Experts of a small language model: vocabulary 33851, 6112 steps.
Below are experts of layer 3 (counted from 0) of a mixture-of-experts language model. Rows are named router (the router's row for the expert), gate (a neuron's input weights, with its number), up (a neuron's input weights, with its number) and show model dimensions 192-255. Each number is 500 + 50 x the weight over its row's rms, rounded and kept within 0 to 999. Numbers have three digits each.
Before each expert's rows: "gets" lists some tokens that make up at least twice as much of what it gets as of all text. This comes from a sample of Wikipedia text that the model never trained on. Tokens count by the router's weight.

# expert 24
gets: ".", "-", ".\n\n", "=", " |", ")."
router:499465560468449484533431481547481558537533526461524468461475475562504502565486453595552450589515534467429477455391576493401560531513587456410465481531472411520445582565542503477513424401542440
gate0:480476432432573468521495436509498468426543487525505434489569568499564475551462487485437581460513508520418472450514461496511540533472544470466475479535470510605525579500462429439515466480438453
up0:463524503501493543508429484505487453570615552482466487554569542487473415404548536521567595525519521476477349462526586445596519487507480476529503466537527476482574430521468465531519540576508500
gate1:471611486521421459529504502523480489441458428490535579454423511477509558542573544560491470507389575507475414559460482553546525503524523483471448608474492542461401529550530413525514510509476501
up1:444534501359529496463456527527555566386568394518450588521501383544420509482534545480525380578480558507454456467508478555582453407601589540412511499482516414532503580526503488520506509528536540
gate2:420511435492516499498459575426476524473437473482481542487462530514505556509435489528529463508384583454567516420508563430493513515488465520480461450459492389413468466551460551441489434520494486
up2:436439369421468517457538454484518550644490543547520598447488599437504535474539546572472573503484451491444533476542482433523558507433503474507503371491531515405484495476531517473507533551425543
gate3:494423522567523416449479510516517550505527438481548438461465619558502530464515447570570555482430554482425472534499540489534388516525497487599411509531512517408313486499571498554527461398587627
up3:568457479518466539536568481467491493533473436508446545434426508487481485494466558487480467548480561534485527450501418578499595450501448533531431521450530426442487525498557474519502609397540522

# expert 19
gets: ",", "==\n", " a", "===\n", " |\n", " other"
router:424500526630485511539402479598546486524492434546441436451555515514565394406464577546483544391484549486445481446514558439604480524564502432592474561460485574481436550580556479515541519466439568
gate0:474579426541494444497478442417491445563524495471474506577568567567468467564471499512439572428555422468584526526630476616474443526433505503436705556625484453500572458467461463539571508427569434
up0:479381542394512572488489552508507519502515524508475458457589448512539420499596368498514490526503525474532538478506521343500509491561573558514477523546515432580557490553547504435408560497491464
gate1:494489641546461458556542557444517544495483531504510516494511518494450501496531532555570578565624503516470483471591553507562532333440554568477374499542494581456437510482521449577447537523519520
up1:387458487501502486489518457450500465421472503478372518542490538517487496540524431502609538506520428493446520500474493404505528460524553452471427539474497507563521473547522492478602554449480536
gate2:519481553550513532496470491445528502452493503549414464561521506496502434526580504519488471468520522494547468521508451510464425504517551473486550459436510587517556441502440467358499533518509519
up2:482558425531524529512554467566504583501431501563503524552493529542481546440442433511544491493498522546511462547435566443549506482509441497531481487460450440376553484528571491449488470385501554
gate3:421395430482428539447505556486501355492483402466553522461511464431476505461508483529445536554494530516466460498536541468601502536456610486493495502550504545449449482492541514579450530546430513
up3:536501547461504474484510509487483566617449383523463543497532482570523510596423492549507429605600529492531425430420441422515538565569543500507479598480531559480486447506484580433442529581513516

# expert 9
gets: " of", " for", " to", " in", " as", " from"
router:429475427518451514439425448464506489452555468533477454519457401520505488470492543554492419481512379511522471514462458553542564433537427463508559581450623498502493381507539472473447395524486586
gate0:579473527439475456457483517546497581522430414470572464578515466475525595458475572515466487461463539525499494468560551484462444510576473535458512412523486450442547491502562595510494618536580550
up0:484557498445501598523518557513505490461499494459571477477467425520498559506520488458437542493470498503443516503493502460514539416484472476472446458481490456546399507467522498473491510485427588
gate1:478472588419498556479468466522503529493473433463538455537450381525522477584516465470507496459480425475412567466535472544478567535467603488436461568498489438582435565478483491523462559561551456
up1:495456487595519404395480604503530456624497509557439432388554467595570481418450452556547469534581473530461469493567486523547497480438557484512560548450492386419464553499480469557455472597502434
gate2:495562475490406495518407546486482505501591478513542493501558501570467537449529458492499437508494442483455473445525513452542586477462438506552483498542506478507429438463442477558553529538452494
up2:472571502468550477481466509459478489527610563560523601543448446557518504520502483487453391515490474491534568498502517563418589557537496480506422494453520513484610452448476423539566459439531510
gate3:584456501446541543539522511511500551535539452465568565435526508543593398526516473601414472510498498502443486479554465514436482482486498520540463526448496406477439414485531551448528541520426551
up3:471513467495547488518540538352502402460472471487463547441513465477484506469618466589493575542636523511503543401525545425537444455382315524504393512497515419482492453558466542570514525527596451

# expert 26
gets: " |", " ", ";", ")", " released", " —;"
router:457478530622455571521461429593555481525531549556453531421513512485501455448447504534437502499473589435482518468530607421541455484482488473578512529533433559400443539600519477514547544522422548
gate0:414405589466468442467544549465492513453461440512432476484584489547605454419486468526487435496476445494442597465505495543491508604552521545564551481492551461545499533580485423401520506593481459
up0:447513373581541501491573489480515471550595463460516536508412633557415473570485497472431603497465599508488511482570479595491550563467448501454468466531474519491494508466509529485448507474472493
gate1:396503593548485574487479540435467516534491525491522414445459489452509484543514437471458421506543394488460544494493521350454459468458549549376563447516488533485537468586418434468491540478512502
up1:530481513562541476531482495484495511496441567631473499489459500433469483459504474431324426510531526512511481424468526456458581506435439455484522508484544559511507538456539564412417524456512592
gate2:551478538561471590531440482500512600521438538454467615407445548510563506534548466549541573559546539498522505418461525488491461449512524508578515504469473552373569486466483473536472539520550497
up2:535485458506461568490585471524512497563546536491544523405436509588486566432499536488498544443598483495499432405540563527536535574518404464497535493593498435536407487440384373516504399532518431
gate3:526457627437497578397517569545514417499468432507483503530425442442414567555496496532425560505467552580561461409445525494439577517444464497537489467526491532427616454525450488475477489506514575
up3:536532534536491604471495588498521603470472433483511464511549435438540416404501470572515298424540447542489529508504486480520640547441518493560509466434556540539530481517512399535463439574526493

# expert 30
gets: " (", " \"", " |\n", " United", " was", " station"
router:462516477569480595515436431634549504562502457515479484476495550495517499424458455543447538436470545447474468493522564497565470495541380463554505520510457593433460596553581409461565480463406475
gate0:539512556465401510521565451458512542573557566494471504530480475539528462501518532527555474443458443480496602465507433437567408530519550527451439470637574529604583552500532422459634567491506504
up0:469508563509429527507469524482483541544512512426498497612448493559439610431511499397568545461429570477532474544503457449544486489466487479476514493450499498505517443600454453478545360424485471
gate1:406449568520606408412456515469495469475538410509615461549550519447522549570591532515474583491406580490469582515540611518461472496509473513545612573487470541513541509483479577505461504516475548
up1:553503537488370495486417457457503580499464464523534512555453477540466551550462494482538509597539489500566490513482440501450545520431426484446515506476530461474532489541521471524535482517449525
gate2:520450421456495505445572545528501550478578607563629466552399481521507575561415373478498565514482466472511577494511501596536536519545554513438511534521508520549633475500480431551487527510524546
up2:492498493492496510440502514448484494480543473526522453422512432606609461516418501468495480552455607462470472547477457399419465437498403515474552513437413485497558493444438420387411593446515539
gate3:621473436536472512494503536605487410526447465519381448403490530593558476487543494518465383467419453531529459639490477543520395549492606446449530483500493557561453501535473565553457512579479470
up3:543543449624425503486539431603539502520516531507465483587452533454545488485408603505493445483520456483464567489585372584481451459515445451436549486541483512456465479512534526480475519529549440

# expert 7
gets: ":", ";", "\n", " /", " –", "):"
router:481449548470423461577414456477533545449425479510508546443534561498554510450490498585444476408532547463424451573441442440509455523565542439575549510573422451466495593553557537518522471532445485
gate0:451496602547448574513495494511471443505497482549488472514580518450500436507474507477480499485430436468511520583456505552481630456462446521454501558520466425525500561437489561483421548514544514
up0:430451493536482480516546537467474502591551460471429560499545473535505605457402527419484511530440526508496439497503529492526505532596460490444555543505482459530572411580524515449540521490517503
gate1:595595522375413557450351479462494453465499498554550435551503579436527605535518549470449472555453558505466499567541525425522493444500514519496485577407493596497497571474519511491550577457539538
up1:637527487473511482505485471587523417546535522529494641502523521524406412498516565450459386529529492517510557452536466418610541504497548486521449471473460468417486584558468488650513572611533522
gate2:486482588523564442455613490649529485518514488527542516478391450491543532440507507511527402549547419494506433458541559443453566574486483437554577567474491567454435524392508491423479482490531520
up2:474476509475403466513436572516518432476411581557520489540466528378589466490486593503549547522582521539537568489455544460577475397483571485443497489592520490420457405509518467523493540525457561
gate3:601473607472519493492499394483479553547441548589503532514404491514495499590545430592476462521493517520498491492485459426412478390501549533553530453543460512562482465437458472483390470530509471
up3:561559559542444480501531487485466554616458486521475500545534483563477534432548482470476432441523519540569471474497482499417479419492454487464453455496462450444547472463512535495548423465461452

# expert 25
gets: " in", " and", " University", "\"", " States", " College"
router:514514515546487540550463433579554485510528516528465451407537562454487439414461548568446491443472582446439476515512542435534478460510483423591513505522431533427426577527569448499527493457429534
gate0:500465458461605524522473421515502532436463513497446557360503470538477501548537483490517401490647403535467534540506432411528537574532438504454411476437479507443455472536474424561549536542438537
up0:547518529503446415473517438448543493573493495462542498590508606513507566488449530518497492427444509488534464577507571508607532497572492534501495424518501430527450498510525472518547559505489451
gate1:492493534586414521569398445419502584424455397472509449508518498443528489558476546512521436543518471555479518579452444580589436493469476512432511553547464472416472408520542574630471542497548494
up1:583547537431445421502515449521518561443437518493538443471461455410450465505480442544531516494359545529439460577516534438479414531468515497506452581471511514519559418501424454483388544472453503
gate2:527585549517508493464532493514518511512561606503489505490470529342552574500533452498509594505485418453549480497430515545485532480560489515469459604398520451459548468607436514516522462526508475
up2:444446572544527436486515527491529521550623560610486488470486454426523508538529553422625509564530472481546438566488406518647484477556471473464506489490467494510448386560460554502544473543514472
gate3:532548599611622404501454506469513435442536559474498494520538511500467516511565557603467444483499541534557577422489491485463428514502520513442455507537485391492550507507527470515469464533410467
up3:516491510474509457533412526561493456549505559433527514587544534461520442397504510486491502460425501505446487462514499441502461581431624477463496413542515529440416545530440564520443545439503519

# expert 6
gets: " the", " a", " The", "-", " an", "11"
router:521472538577493530561438455609539460536485518526476490468479569464500473412460493538466513415454595448465487523502569426576518465478509428613568561524437538418441576558557405491537494465407521
gate0:541363467479514536522546558508493563512509460509543462493451506422540434559554504514453446526565582534455577549475530423493461555495450509445506443512508542485502450482541377404485520432565500
up0:487430558496577477558517614558496592547580566560502441576497456537479435505470578473465549570522464455492446470486549508533505512511425473524524505507521518578419500449528469504480570506540477
gate1:524515414475517418546463513421505512471564559478422467520512483596429593513507474579526481603539518492478456534440432445559495567568505502487579519441514551435559494525455446394483484446518506
up1:488495449547480601470483510489500544482421540445500491505557465522517519532455561546474504589497435503452517507389578461524519490537489505572539503485521546476447569481527506409478467527502508
gate2:577605481526548533552469492603478450528425505454528529487497490481479494539570473513459495446391463511452465515523494499413494575466598476440537510516486476521459537496440489530427529532551526
up2:482449490412503528569568470487506542484560462459407578446503509473493379374524508543515501450515434490494470492438505507524470407483446465557452517501491490441411478399532512566493516482488541
gate3:621479476474420388491479579487474562450393535519516450577507444543589546469415565628588422511512507495574464528530496484428505485432483527510490533528504428514530472468505510529511478541495514
up3:556513524467485499468485496467473557454480463485501520461531534591510390526464433594533489499507510505530555480549472474530519482523544470525553458476500512522476540477425530476533614491502469

# expert 8
gets: "\n", "-", "\n\n", ")\n", "0", ":"
router:594443468505515548525475484546522421580480457524578535571446504402602467464535428396408506548466543485535535516547531458471435489511386448391584489420452548488464551547539537465544484543528497
gate0:472577531520479460484555472491494567495586592478431498525481517566571594574523507479487455500474543493451568556510486472430562547489438487478466519526507456456512492462427517553516533509555453
up0:517550491427547437563343475447460495347419483411442503470501539485416423501526505522507456521516489520467432522375576520506567537514525546450501425458500562535482464445451567526481460600509521
gate1:514490430571481529476438445512482514440575469442442458416517484509561448497423520570574438466443515456382555497462463390498486462484501509546540461424526562534560491442480580483557443525518493
up1:440571547535481495516474465576520526431526412519527472518351570532525506525529518476464495420437517459540436527491584450492585570516473480477411483530489515470549529510515563532541434527526467
gate2:431552571520502532478472480634516455510547478568468567420582518499475510548476496524461495430494564541562550472503551545476590494501529487464489529482499430431535494494497454486542497542476365
up2:522569476457534480555489532459470471485496567534529470471478480523438486474608530491656499530571485448500558485476545589359528502448554484570479457546533512599538456492515414551482491483530501
gate3:465469404565469568556522536490500462428445428473425524562619429570497465518518580467528462527450471513533428585520535509417440436419554485463518508585477481525481482411501475589477497539465475
up3:515419423456518551394386508502496546541532513403515437468573499488496406516529421470541470496566486525542499507497533437470501553596471522475491529532483504548529358582476467543535509476584497

# expert 15
gets: "0", " ", "1", "2", "4", "3"
router:502504509556457557509462429584576482563537503528487502459540550462432453426418552540403446464444544465409463502516573398573489463519480448569559506527419591433440541566526476438550500538417563
gate0:531493489410605391576554505436470572588460537574467474535561489512443497601403564569490419514574493466552448564529436407433456555491471532489465486550560500501475448462549512469504444467479504
up0:525560422535417461408537535502496574585444475444531487531538496541474551464477487524550464513488589477492482548538452555518434450426577482532558537432488438493436479436527495516443468541507478
gate1:477488525497530492452473490491470565534611553554466516480500483503440579589467466369445561494481542465527532516497480551430494475544559477499457532435517489527462422571473510461522444570518565
up1:534442581450548547385497516490506477483547485537512517579429452457511497542500537574485488472469432500582518432510486411540376509493565516457444517482485503544480500418561485555496516487501541
gate2:575501491474474594550410424586527537480525487482466560428482462478473586459546468510522443597540481495392514539439440458470458472529502457528461466517504507546637561521442533463495491505474514
up2:618462485516475527441498576472507445590456584532466437601446550514511482560516617487509464408461440473532505541511470422536471504454528507494516501540509511481482592532537497512442480574571590
gate3:410458478524551619580498529424489511543559392498383494527447411566483512510503543451600544534555539538508446390479497385527499467512540493471614402487507571490464505489489496470474392530425465
up3:531501557495426468444489566421485556446517515555384493563421516472519548545503540589465481562550481484529526358410486491492544491621520494496546401419524439463483456562445439489507470505453487

# expert 27
gets: "0", "5", "3", "2", "9", "6"
router:540554582549506529518402468534575505505513560565597487488467534503502524491526494549502418505390597471426532576572465532444488459492549451494539583517536470567436512543536434549556473504459558
gate0:483520453511511536555547455530506484557516492355557481459614458529502555537530620502493640432509556547463495637498441554466441438409530494407504495549473520489598621529487451457516438583562513
up0:508502428573549507504504541460464492531549565437513548523557575595489548591456456465520488546488510466525439556514411459490473526537540480467483546449469501514570564452498548476478521489439469
gate1:478480523468552467552394509558527464395554520489555581503482582633498520542539530583558498420467516535555516439562490486504485458422446524472499550472472494490466499409482610469523514537510492
up1:487595500568512519463545552512478578430497433496540370503551490468526514444502548549561507593473414533534489599488548511385491490501521472492553463428489448479452552534469546450555477402447488
gate2:565477469422521472569542528474521574440523485595592323483485486605430453444436536509537436508452486493498454476554506493486517493522483465449484554504488481562536540443538380538460557414473472
up2:524461532538453547541592496414520532516578512506480460454372558465515476454575485456490508603436514492506480488538446550516437454495507505485489538488500515488478460510466418493424528530584499
gate3:444561495548500490576428421426527525584471551483403435526525540520412573448481499506571525531513434510585480519543451536530551623556491429627476606570521556530482476566475474485481540487483599
up3:431508509528419542449496499567492538500537512538429523457544587440501482490524405493526649457464484453486551424496522480491480540478402548404579469506494437487517573551511506361464405480537532

# expert 2
gets: " ", ",", " (", "),", "\",", ".,"
router:529507427620514405577439511597447521474529533446433490508547516429469522493532551444421514428532548457509507561516609453512469440558579514530528514450470527528434541585590457596510473470468544
gate0:483446547454490507494602493524471521497514544494462399520488522519524438476516433558482487508488519523598538570553490496553536550442504522471410427548481471428487485410480555451574527520505474
up0:541541475434508447425488555416490545518467540515545537602549466523468510440550552435442447423494496462492333504472541460534470383460479494528474549508462561531497479482537462572468567464562531
gate1:565474531475444492399460466437476449463520497500542393472524593563462624460547440499541415537494489504491539505484423556480546491467499491452493561590491475383486497540523463530527503510439557
up1:483447549495513513498464508455482531411487504535531571527478438485450589461438591505486442534488522492514536536464526471528591516567485530567539486440483482534498577413515603453506504506526455
gate2:435476560486520526519476479509487568499381535557474536500470502406561498647584481535531444477523461508526544513504491461449538407578478492498510444551514482462443442461512539582517473423424402
up2:469536555560530486453574626553518513482456486579487492506552489501542518528535542449505464577555496504538414516493515460516598597554570455531513514547526516552562472400491488517494464589518445
gate3:468557390423463489488487456569485525542495554470477458497467385595487452500493415492492470459572481522482494431566469462526438513534557501513512541492503465436516427531464468485533436603526560
up3:578502531478371520451451584485504463434466532352471511564427511525492457622450441523587457561562473528491628548454449588467404572553513500504512582493515509594431483493502488545488464517497516

# expert 18
gets: "201", "200", "202", "198", "199", " "
router:496533511557492540548455452609555478578536499530466483422500557469449439416424489565411499442495572445405492485518550416564489470493502442585546527532425543413443552559572439496562514482435523
gate0:565486551485535449387535563388506583478485474489411531514516541543456476497478340538532604479606464499466549500547547444514514572450462466576476523640506466460524493493505473582538558505513467
up0:506547474487478496493421553540474567560557434520534542550517438539439445542469567508457484520463436507446539492485439578428453462542578467455556456476469556567424491496585435498421547514534438
gate1:400580476379563501566492544572464569424327545589498548426451525638499594553503511442449530470472475497514462607503460556501529461474487543469472518492487535470548441422494515540515482500590522
up1:569480624510607444542501517498531445479495449501486465506550502457504504562537420497433490542478421522456584496476428438426448385476451510484504498525521600555502578489508437509486387541461630
gate2:504522504564478568503467573460472548554484539477523544513514460414482608487538439627498501532492563530555477464489419423537536461383465490511480509449528494497479528514462473528492470440552470
up2:489511524559485471472557455467530532430452535468527435497458553637443555569543495494488567457521485512560460633552539501574562549489465447449430592552487509541497534544475525521502518498519469
gate3:479424420446444460586505512583481511418472531454496431542458496483521439463519529469324472489442454538460483527454493564539541537438592494486554455494496525519485474550479518574517604471524487
up3:449539519485475483482509466593531520549464518459530420520583494444423394415483478471536445536433549501505506523534503610514455518577381543490540487465479452466583419549487573409539553533433479

# expert 14
gets: "|", " |", " |\n", " |\n\n", " Total", "==="
router:446441566439476547505577445443517486591514454510518528606511529524535449481458480536527555497474515463498392372512520401484501502580483461402481427442431602462539531517537516399541479522560462
gate0:421548483496456506498480495482522488450507406521534543508486566564511463538523621537397543407519486471449462536487480494573540429387475537462457507484432540521380627579453446523503481516459549
up0:527526579453481491557514482539471414599539628445487545471503560431408456526454410578468419629408476514500511511511576467535475561423525488466478433516475480525558525574475459530461514501590504
gate1:481464430434538458493509507550499530474443528443479555533490413606553364489529449464553514497496475488468414429489494563603482585515552535445477492481511556432526486419520459518513444567526482
up1:502477613523455513505521514495476428526340527523498429545434473472499536458395489555562485444570527529506496478575467486533460540483353533531583521422460457511516440529427547465445375443503488
gate2:588542493533376478530615483502488498503504521570453520504517469384450482467478556485535573497560473471450485534557554536434510481394512478483495480519491492470442440554480625428469438519551461
up2:489532507525464444440496531518525478396512493586449460491477559474498487480505508531551453493467575454479513511512443439437479510497453501462519531514543512553405395541398408544501442423573427
gate3:508573534545540437482515475474523583506444545531442473453549559514624496462469356627430557508456488576478518451505476550571521430469427485562398502449490424445482564473538555485487518524459498
up3:489535511521483559544389543461504510538503533554492526526570587534616470485545508440550560511501493524480475509524592597450538508510482519511535456536538513498531542466456510627442496439469525

# expert 21
gets: " ", " P", " R", " J", " B", " L"
router:503514527583488530523460434589547506513488540507479534437580582476470425439447500546423478441445551438463508468519572410601530485542472441594554478544435533426474583551590455474573529474411560
gate0:467582466571491519482598559491539463475572511465551526543558491538574414591409484554479512394444523507548572461514473497462548530510469509531502484462534420519530626465529540553521526449469579
up0:539474546516443553472433479519531452479456433528529521422475453448496410591447495582539401533511473486477552491432527486481494503548493460527458494552540497503513437590437476505482529625523503
gate1:580587352380574544560456468423466471544624532473603487519587530575453511500494523443435456526611516529492483606492459551468532440460536538437407502482514545549511466478468522530389439547449497
up1:487475563481536560497583491512528514471516464437549527494624486529478485402489495528498573622548553535489452483533476468590431471548575475404529426410493495524526470422482558488560513495544536
gate2:582483501499543464469597514563507483488542514469500576532513555469387494509530547577393589486545422481556520458524479503475478514511495496550465442577557430524573384394532456459491485468477494
up2:483416458422544451582522493471521444518443500449546395484461499551537641527472509452508521398556555514487465569544406507561567451446453478606516517483498518519433530605538550489553496537524522
gate3:635585515440502566561451555460536475404461452418458443403485479550571507425397424411431478499504502545528421486453546511531509503541561488535585524502508438499544529537481518464408543564481454
up3:494586549528531579473569581481498518536416505481389511509571568422507429421432410505484535462484534505535400536453570389412487417525401516533506402400453447626522548474434432488500541512461420

# expert 1
gets: " and", " he", " He", " it", " It", " who"
router:505555542519499501505515566542549545414505451512524471409539483570377572501519576554454500511481508480454494572534471515515478548455638563505433539579463450476543506490497408544521553475515567
gate0:584441581411456391500511482490521499463543476482531513477510452481516406416577482513520527415511453512426364561538451540511512515472587479496609445470527494619532539472452497468440465538574499
up0:421531595505531612543508505524469505525529519426515536480454542442495496502438401534439456508430434438553497619549447491513548572523506505506425433427457442553429529538444484466590568493449483
gate1:497489510499497392513533493526485538516461453473533454474514554437505532500617506502482500477522414489405555511441465537514455514560388524573482493556525470538535544529591467534482515565529501
up1:429484578605532447455473426530486413529557446458494489528474540618421441525534503658530430540488573482377455438472498503520471540479553491531471410509463421530542433509529597525501401484567485
gate2:441468514323464444567482544476503533459413507583549479441479534539498469491474488452417506455478518517572496488441475542524431546417481515597456508532506493484554494617451569404448454508475561
up2:468399440493521556472543534530510564415477558331421454532426502592476531364589522522544389475516567534466494526512535405546534420541437537534523492549430514443511451546514515478546411437420439
gate3:415557359557573550505501519519473609488532524487535524499523512561542469521520542374515565528518578478538460421521498498468523498427481501506562534418463552574539416482522569532506500529452537
up3:506475493457440544499552502483474464597534516520411458512556373530480507475456552470473461486469565534551531515580554544503494543442456507506416614474542502460538482497563556505512540547521557

# expert 29
gets: " the", " The", " |", "The", " a", " an"
router:514483524591468552542473446594592510505486520510498499451500519450502490443478516529479529471499592472458535551483591423547491487459485440601604525486447580403427564591582475519578545444406521
gate0:415572466432494562447598512399499471499453502400470420405542605508445523485517446518440488514508445537498539614464469520594550349464534507523450570547442461557488542501516528535496448549547525
up0:455504529464487445514447481506474593590552545443549408500482512505434510569417479572473482531449499489503547448384569525332486593393429539459559521545461453533518495506527558547531657509474439
gate1:492498538495590490473479570397487555491468429424433430496502454507487507429518529463573418556478541505511428505510505431569471418490552456458555427549513522476442467565465560570549500539504532
up1:542493537572501476440507435549487491490412526553454514494531549465444462511435384410539478441559504539551493421496505467513416466507502491596449483487497477523419555556485477569642543395540493
gate2:415382633544521423497516541541488553394491469501535484501470545496554525521462490596590517490502531498534499522455591573516517474409431508416547598398553535509505459471512518505518554460472484
up2:517491529499536571623506542533488520474509487543498461546458517484550556465459416523491506497461506478465508450485552495518466490478466526450522432524504485555519478453476481562562549473489523
gate3:492499512440497462546536563454489500541504495517385454632531435529478441519490597527423534595503545553487474444517525425467479449517517476530512504444469505437443539464485468424502465541512547
up3:500498550455406531480552470536455537452462447470427559567568414528454471418623561517496494544507575462538464533441475533554461523462440538564483513437488454442515511475490418467412536475541429

# expert 3
gets: ",", " and", " (", " &", "),", " River"
router:486509543501478442546479458553526589546555521526430540467567592438502508483482505531476465392521557472505543520544574503560535507462491485548501499518471525438478604507496465541537582438487510
gate0:551598465488464487427476493478496537477459405488467455478506511518529512518452366490498520422554432535624543455491459520521502475510491463473490533460464482539511448362532494456446478452492535
up0:429546595529482584555472498469492481446430515563396464496531474460512555499547402561458502445465523505470406561520453592550521516551492547599567481486510545444489427443537432564499514544565474
gate1:520511470518488521452486496580488589460520524465525424505437526452460422441498471554478406425569474484510572408439528483470476498500486492491543562617513547412506443472536600444415553474504476
up1:523449599530552498472524556422527501593442505549529481441494489487392439602446594543553450494521498519468561533533435517488461489543452514625432478473502555453442556502573387560491529533529530
gate2:516453522481483470524523385420503614541530499540561427495474541327494527536574488482487639437502471524609484538539490538578567520585522496418419521391497459511522336521542561482437407569446490
up2:605445555480480437476363496566512507540443557478529573478474535505549514513455440471561395476500532560554412601503586485437517554578472491552452502485565499504550472528479576444522604489540478
gate3:534546549451478526586578530463507518608551498476379463539476422533437490570448525502460522464549523516463458349428497479484401460469472492416563510502524381453468508497529489487579510537492521
up3:484541567511443457468460505551517509574453489421524511461557452430617465485441520606526420456416563540494533473496453541530495322534448505596461516504515458493494519598419559403539469476507506

# expert 31
gets: " January", " May", " November", " August", " April", " October"
router:544526605440494579497533522482531461519430608540447533400427571540559433445495580431487467529530520520459524518543502496542399535479393474565412601573540563493517572535505571509591452540496503
gate0:400554526448532525422508374474508551500527522569451483509404529530477510575545523546484659613511554463467469505428465503484477613513599471379417531398499434554494497456450460464550535540532540
up0:569522563517510476557513483456531498458490455487511459487540544513447502518384454496555480532453504499493434477494567441510563505452487519491498439460521492523539541479523499526499489572538413
gate1:443482556511496569495517473494471460515516479500479531461445504535442558525484507444508525505572542496496504350478492516530419467540496470535500500482536550519516462539457580354475540611475469
up1:406591528383524413506484539447499537558577549499492376533617565471509420486465391470461438478526462477521441467497517491565506560555547509489483478573517582479518339471535492562530460494564542
gate2:517488531522584535477622489404469511513459485534553480396560460444536523519497466563478511439456499499547505433598565483460521459509500493568536575505454519478574460457541578378463581533514509
up2:551546432418396479446532520536501554520472604457471478503490491494519514535533464442371404394567479523526583495519496462526484502411610508547450503468518519501461397557511407549435445440495535
gate3:553570573515483643510519520546494438542519540495475526439500410515536499368557495421519477628487546505417414431451494438471488555437460485519523537367535456602541549491513618538577526571460554
up3:501565531480459395520475453466467457560526500396521488611438576344502540439415420406419594516467428510568447500412470502392441527536456519502593526496519556431498375558558477499507512536436537

# expert 23
gets: " to", " that", " at", " with", " after", " for"
router:448551426496465455464475475487526464508556526568438465480459456530488490455443417534557475469450495502491453426520455495516505521558594537445439611581524470473576431446425469538458548558511520
gate0:498551544526473459512463501581482431597424488453434478512489533413516463481520487505451511485512522462474423532479552492600420568509502473599505490440494478535599500554522477510480516563459473
up0:408640557427412460481466587456461494557408484567524500512594525493427489437485533657429573450473535468503513501449462478475442572513412499448436499551442532424472409472569586540493406551492481
gate1:367399538492532527519651565507511435470528510491541445511525529542535462490522475488563465493480529497490590384451527456465525491500500464471455566584531488538494507593493381522508423474414515
up1:523481555519494485467493425529481491603481515594514470582581597433465504537573450456525435445450422502500394487600499484432465527519459513485374452555473537517507425423423489516487516578372564
gate2:567480533503524537564499519501500504572486575459461496522534520488491546469575606509520386493533560473599447481507520556585518434450475476455446565510496531535514532489461484514434576480471509
up2:518595516489523585482567517578525499391621560445542536445490521553508600501545527463495412521553537463530533443600592566523534469475443523370476518634479625527421547517471474575453509544524398
gate3:511471478519493523493523460404540609476550480552470437560556466483565559542440503584601471456416583538530472431585534442481411463479444504530415496576479565397414511432527479510527514446494523
up3:524516596493533538476469517463510571472482486502563572438436513426570536529473486401593475498371513504524435516425507437465520487505483524485455514504502492449468532600521416517596457455455387

# expert 0
gets: " is", " =\n\n", " are", " was", ".\n\n", " be"
router:450460436525489457544498504531529489501537490547548454481521610474405442589461469458412506437482499449497526462543525606575452473519475425530500402552512486463475440393483438487517568512600506
gate0:480489432528510472457529534560528543494526539534443530394543488453441461389488529461513467420519479509456509522536519352553651525503509514524481463511466531486394473436476512539565517462433472
up0:467438541529496480509410510459516465535511468531492395414507576618562520540440573450500480516439487472455531493553608568512517501562524467417486539544473496491443552486519528554439560524477488
gate1:503449423475521567574487555600515563387554586483555454469489432471511369476455490515481529576395517505472504471492520561562583511472531475540442507503510590513545643528454487529499549430463571
up1:420416489514513501548484527515508594511543552536476487483532506459537469476483460540556489467519492501518470472499462570549550469510539465505555507490472528478526550510426397627421555531501528
gate2:588521581514476435544563462486522582488470490439570496467523532532423500483469507550502568410457502502480478590571439564537469651416521484476569547497508559508492453573489544453552575456583552
up2:509514522504537530449455507447506413484551536500504560455470599445419446443492543455488534476523474500543624543483470526573507437534444492534534481553526538522505472573566536438497477548528505
gate3:462437582570555439565458604465494477572433452536553515502564481532463538365494542579388434424465516496495464490594443436520499455482517508523570417598495488438499475523456522497509519515556447
up3:499437588409464520524499521528496460555413487502479481601495451518480344519463481582495427560552497546462433305584485568521504512513543524442550568503495425525579469460546589506470544373494486